Experts of a small language model.
Size: 12 layers, 31.1M parameters.
Experts: 2 picks a token, a sigmoid router.
Training: a variant of SOAP for the experts, 8820 steps.
Below are experts of layer 3 (counted from 0) of a mixture-of-experts language model. Rows are named router (the router's row for the expert), gate (a neuron's input weights, with its number), up (a neuron's input weights, with its number), down (a neuron's output weights, with its number) and show model dimensions 144-191. Each number is 500 + 50 x the weight over its row's rms, rounded and kept within 0 to 999. Numbers have three digits each.
After each expert's rows: "raises" lists some tokens whose logits its average output raises strongly, later layers aside; "gets" lists some tokens that make up at least twice as much of what it gets as of all text. This comes from a sample of Wikipedia text that the model never trained on. Tokens count by the router's weight.

# expert 25
router:523576485509584502474601618456453489466549476510500552479369492453536446506453478548540477578479369482420593506496461536483452414441469526530534
gate0:489475541446429584523525508491441497495497422439374537480537489516465522547542519484451452599466457424517496627529505445507600478447506524571546
up0:466537563633591458463474524544460533463493563592550541480494547550512499412416519520517649388571518450522517431400498530592474552420494536481465
down0:530541457508504442497627538503464515481526457433514491530459505534529483449467488498417460616513511536540515514416521460544424532471421438528521
raises: "-", ",", ".", " in", " (", " and"
gets: "a", "i", "o", "u", "e", "ia"

# expert 2
router:453492602534465563511432515474508406431472486511487507403431496429514562474457537420483531519445424478542499494502462525529463447562484504514490
gate0:520491520535491544473411521416458538471520494501522470479435436437451436527500517436503448571587506400425491470473490550617524528575494532557485
up0:530482428434545592616596531581493471514614533586375530534441415545573503536514426544538541494478536543523523538504488444524555502533493551521475
down0:536517484477479460470473571409463610407470596493487488479505566527463487491470491507427485544458499566628579524557602505436451514503507433573513
raises: "go", "ched", "zen", "uous"
gets: " T", " E", " D", " St", " F", " Re"

# expert 21
router:479464484506459511594518568545497469500512498519491500472468522473568514471448561484413486494658461451469410498525500599519408526475441608532432
gate0:463497470553533456455467512534455461411468537460512620472456588426561538499487504512497448546599516521479467512528436530514450466495426592594446
up0:569491596504505554470501446453454464539575524438541538595420466473517512484496453563497501441493498567525547397421553437466516454442440510524575
down0:485492441511481427466516464528491528468488472538386445500447452507439528479537520453421464469555470426515511536524421453515512449584434483521512
raises: "\n", " |", "===", "==", "The", "S"
gets: "\n", "==", "===", "=", "|", " =="

# expert 0
router:512366571539423499533554469550486399459568446422483603500428539484478400464471572389496546495501485547519492504505387525539510437544449494514539
gate0:536379491447539453629518494514471521507577510508494451553517529580516450504530458489526508489408403548494469615402503545464515459483466442525506
up0:493403495437534436639518490520466504522581538533471436539518536537527444472538463464532485468401419549518484620405485570452508454468474439528488
down0:469480622504512526480560585523564451465553406463526605505476531463468452444514507509523624491446424520471538487572479503529502462466547522483484
raises: "ad", "as", "id", "ot", "ada", "at"
gets: "t", "m", "n", "b", "c", "l"

# expert 33
router:429539495542505568467569531468532394481486504438468482495427486453434518448463538465462435528473451547453586511481513507540506372570413511490456
gate0:535481544571482560476487432489547542414492437509455418524527486525576546529478516521477579537505453535514525427531457463538571421469462590513460
up0:556472538556495582469478430497537540426478444506450412541541500527563545537484506518486571521504450520529536426531455466540572435431472584534445
down0:352554319427546534439523482585519394496440553556519545510474376646542467408490548515507485397511515454416494447504588442477504506611484593448542
raises: ",", ".", "–", "th", "/", "-"
gets: " 1", " 2", " 3", " 0", " 4", "1"

# expert 3
router:430450523579540519563575511457433441432511414452437548491480599457463495474415574459468494596531479409518518538478450607581444456570432491513506
gate0:409504488589601514572577541509528532497593466457543476463564580487542405422472453528533470441554501503448547485460546464538444427519413478518511
up0:607469486428392475395441475468502485467480565557447508535431401506471591558485553527489545610483497522537465542544473506447522551473581527495483
down0:422516500531495503517555568455536437549475442503497502365544491392512505469504464504386401550493487520504511462532493424576458492438420400493518
raises: ".", " S", ",", "'s", ")", " and"
gets: "-", ".", ";", " of", "N", "al"

# expert 60
router:403428481552472535457493458544449451417378473566471475486408559498499428480488570457432497497491433517517472541535514553509455515549475455542396
gate0:406454449639464533448511453526537541480414577467513513506392540496526409530364509529468522459469492574508483560520529515601389489468556569476518
up0:594550541395534479541491568460455466524591443511480483478617443487495586487625489488541464571555531438539501455489480479389614528512447430526479
down0:476539519479568413444488431448464485473650506468517546474513428447478545516548425515446531493430490509498438508454485517517523431463477605509506
raises: " of", " and", " in", ",", " (", "\n"
gets: ")", " ", "%", "am", " it", "}"

# expert 55
router:442448563471459464451431535560513458456442517373516561518523550487500559448462549603431437508458463596379529500514480475480520521551388549528403
gate0:450473540478440541543551501415446451355513420499446504466503499483471497572484425470558507533470419489455594467495582481505468362502408458564542
up0:458473460491518493501456486555483480498438465495468530544557493561505468453579602522493513401499523541473392523551390478514563556559537562501468
down0:596444480591601513493480501478522548498571472507485495442509510470538581448482457462451490521497572510580490474367573588515540462467575494476512
raises: " same", " first", " original", " latter"
gets: " the", " The", " his", "The", "'s", " their"

# expert 52
router:429453526488512504444500558542506446534496473599483556496474556381477574449562573444501454452478431515498510597492333553528428538551470490571585
gate0:595425480574535444443471465526408524494526543409402517546542536505461415516411509405508466477492524518440533495528441557555397441511618573469553
up0:417567550484409564548509472433553476456462468560570526468457486538558549492538484557491555492484422482607493489415626428459591561475418472537508
down0:491464528509495635450449510503539538494410548471504544508535493499463511512439574539503441547555512540529507473481484583501520583541459555522449
raises: ",", "-", ".", "y", " (", "in"
gets: "as", "us", "is", "at", "os", "a"

# expert 27
router:519513463493500583556469472368529392439502551394463522448394573497504461437499510427527495493536508451484515545446458470491490502459470599568403
gate0:581494586465549487545493640473457438482529524502464468599434549496548504559514467421553433471594466442600535555476443559552433511440438442475510
up0:610490579459553485547494634445452431485556536515453466606455543498552496558483471426552431475599488431594540554479431556533429503437435448467509
down0:501437506467491516513514515464499480493490468559542480524469521596463556466503521566550455508375560471489351507559501386508460472554488507403444
raises: " the", " a", " an", " H", " s", " his"
gets: " to", " by", " with", " on", " from", " for"

# expert 61
router:555483443509424507459532570528636513493560547555516619501547467519405418467523469531542549483456458428561474545529521516507464399557500473482476
gate0:495565404444515514349530517447569582464505495448520436452468458495577492509546501483468549443404566444516412562507494496550579495347406484555548
up0:507551417458509505325511492447585571457528481492539447435464437533550498528536479509472510456418573465509452547487491512519583508376403460569547
down0:414419484501519488558511531510448418571564482507471521551477537494481481507483526524523524569527491460437513410427441440545541431541510525448426
raises: "==", "===", "The", "In", "\n", "|"
gets: "\n", "\n\n", "\n "

# expert 31
router:491547563510452569494399547458510445454534435471455516402528530460494452548508599445502440511491388442513451520472413542518501431576429483486544
gate0:441547591564478431559591455467447442416517511552412537407534490443487455448493507521524487575495516525460557522454447567538439515575486497626410
up0:523577492528480542514445592513545417418517486455556499593483416548571485506486527509528529472583455488476500523547573435481439553525540545544460
down0:464465451499484465516491555573512458565562501457409534427413471452436573477371524534506515467549473520493540523503521563445492473487541420496558
raises: "agues", "c", "iber", "om", "ab", "op"
gets: " S", " L", "S", " B", " Mar", " O"

# expert 36
router:484508510554529494511572496439502467491442419472488610520388612429497545565402537473469552528483421531572485523438465552530458551576471527488526
gate0:434558499497392411453496515508528490429450502481476558441541579432501501470524503581446455539536474498501448473428424579448401539541476504480492
up0:471572519529374497491530460525443531453500440473464544514518495512463551461517546577523487444504530493464511642481497556464418453624435480528466
down0:495448589463568475534503533495433463504512433486500416566456475432433521569477411461442516476458453460437481518447565403412424448486578495611546
raises: " Country", " S", " M", " F", " P", " s"
gets: "-", " ", "|", "–", " -", " –"

# expert 5
router:497513513514626563511405478448532507403525470434397556487434482497507556592479482470500485538538547478498559574548449496507418477473528560530503
gate0:523508486568510527511521489546482511502549535510410516405503489502415508571558552491531480513558446490553557538326450509498552542478481547552581
up0:497461480582491467444565474611509440492521475470460561399489584512439402538600602450554463519484473431505553497458456511505501504458459542534547
down0:482522485501560522596503522555479512446507518478455510478407469434503438526454479515604358484531485481454552549457481428515472508568424459499476
raises: "-", ",", " of", ".", "os", "ad"
gets: "er", "in", "an", "on", "ar", "or"

# expert 26
router:440525605693594533468459541464409464493525502489458461493487500467557571448507516486409546502542438395437577472507496476529464413546469487550553
gate0:555557543610482610471482515542548495458487506520473456440506453458422495491513437490419568485554480518446524570501542651505521458424308492560468
up0:459525536520536443462518496500533476482435480488513587506465531527497526535465482432486489514517512481475459535518498287542467592561598471478522
down0:458516516510477515422456529410498532520456470431492454417522461498503468495434439518466472503536346501531538446457566529565638466396521519520456
raises: "-", "\n", "===", "D", "\n ", "In"
gets: "\n", " and", " (", "\n ", "′", "ic"

# expert 59
router:419460577547446520507483488486509530441484441485494504403502531419500488528490563448497517463495432499559503440444448550528495481540422476552443
gate0:399514527572572558477440469564456520487491469487507518499563519555508455504443595479460516557522431442492470473469489406456482451440436608583452
up0:522547571545577485475459484575465521489513484490493560461492477488634465510468610441455552451505466516574501531419561470387586470489469590622569
down0:537539453438503468514542421579535514571627568551549533543453515506434604500514485520506500484530435470425401490518498498481463517445497560400458
raises: "end", "c", " of", " and", "it", " for"
gets: " The", " May", " June", " January", "″", " July"

# expert 35
router:502517534552539538538510560444520506507462469469487587499514477462474495479481507461486531584591461488529463577437510533520547459427467479597488
gate0:503591545437587426523453570505564485602537475526502479490518501527559485477523558371520559490574452483523537432544562483493497456521556448571528
up0:469460458457441585552519494507480495472465472529489438514563464448438496487551429571547412498396559509510511484498436498459483529448471543434536
down0:465573519400493434536509527542518404581496445458501434564404473511492492479540499518480381448434392493511550490441469430499536511588442472549558
raises: ",", ".", "-", " of", " on", " and"
gets: "le", "e", "ock", "ie", "et", "ee"

# expert 1
router:386496532530503524582563393509387495428500474530522557435556540493498439411487536442497563487539511492481574504518504599599504497445457509453485
gate0:431560510558439554499414508475487467394506489451462493480527552437505484498536594440426451532524482507578585543483505617462502459470451476497387
up0:442533531573545568572412530466479452422507519520438538482513507439458508543494576433518456500502534498563600568463513590464510455471460495439445
down0:545512514432492363450509446593483536521532539414555461558531431533509542492360429505493470585521572486556484524482488462536413479399539528464531
raises: "\n", "-", " b", " d", " F", " B"
gets: " =", " at", " is", " also", " were", " "

# expert 22
router:545507524519437538524508446437493481464455506529501465462534502503489571506527514462436468521556487435571428534505432591467488454453495489464446
gate0:433555462542419507460506557492531407478463453560509479440431600399464546510462517477533471597658552378514501499460453583530460522554426473467447
up0:464486518567421495526519505426422463545495487532522448448458581453511597626586436479499516642509507449591487525485431624546511477586500553491439
down0:493623491529605479498493580486486506405434461535532612513529469460519516532499519479464548507500468525520416426498463531453553490468476464533540
raises: " the", " a", " they", " it", " there", " he"
gets: " to", " for", " and", " on", " In", " who"

# expert 23
router:522527475657470542458549514485495435421493557484465490410467587508433465508580482496507626421505420462460416455536497469470479505417476506558515
gate0:448572450612529476499555543513462474455453510495483512434493540502413487434476451445537563538461492495401418542475422578492321489508553548473489
up0:449576505570529511482571515521491470478477511508477505473483540465429511480485425434511561546442485445429378518494466588446367505561507614457493
down0:447585600503488544449469454495554470453479445497494462544523480507508549597411463412403559413486553549569395506524554502451522554398496465433555
raises: "-", "ar", "s", ",", "ed", "id"
gets: "f", "F", " f", "end", "ap", "if"

# expert 63
router:524563525487541488508479551534440528513442430519423590449494559488535492557483494487424516555553533503493480568535509483519501452560510464470540
gate0:445489436527436530568590450527440455428395541509426569528499459453502424565567507432547575582345542447482442494487495509565528460386491460392481
up0:557528590469541473437417503469544567544605487483594458469512522516526563440407501538464428476640452583541544539531513485460421526612531544592549
down0:489486527418411559500515463600485504442498578467537473536432372441545407449556512528443419514519496574459457458495546478512487515436490565426461
raises: "\n", "\n ", "==", "===", " The", " In"
gets: ".", ")", ").", "\".", ".\"", " ."

# expert 58
router:496565538540527482455475545531499538492500505468480547475440526363452580461485479422432433504448477517531465516406497571435423489542488509496447
gate0:488573551477499491491522527541441506419439522463473435545538551449525468485485511483501593526472471497587565482557473564524508506474402440440455
up0:537436497530484520530470453482579456596562467528547565442476447546459553539502492512522419512529545489437446518468539445449497481529571575552499
down0:496500585489454468524480587456517556462490471436452451541559540501475539511473473498456586446489499515589463435558418539489390481454405427438403
raises: " a", " the", " he", " it", " an"
gets: ",", " as", " was", "),", ";", " be"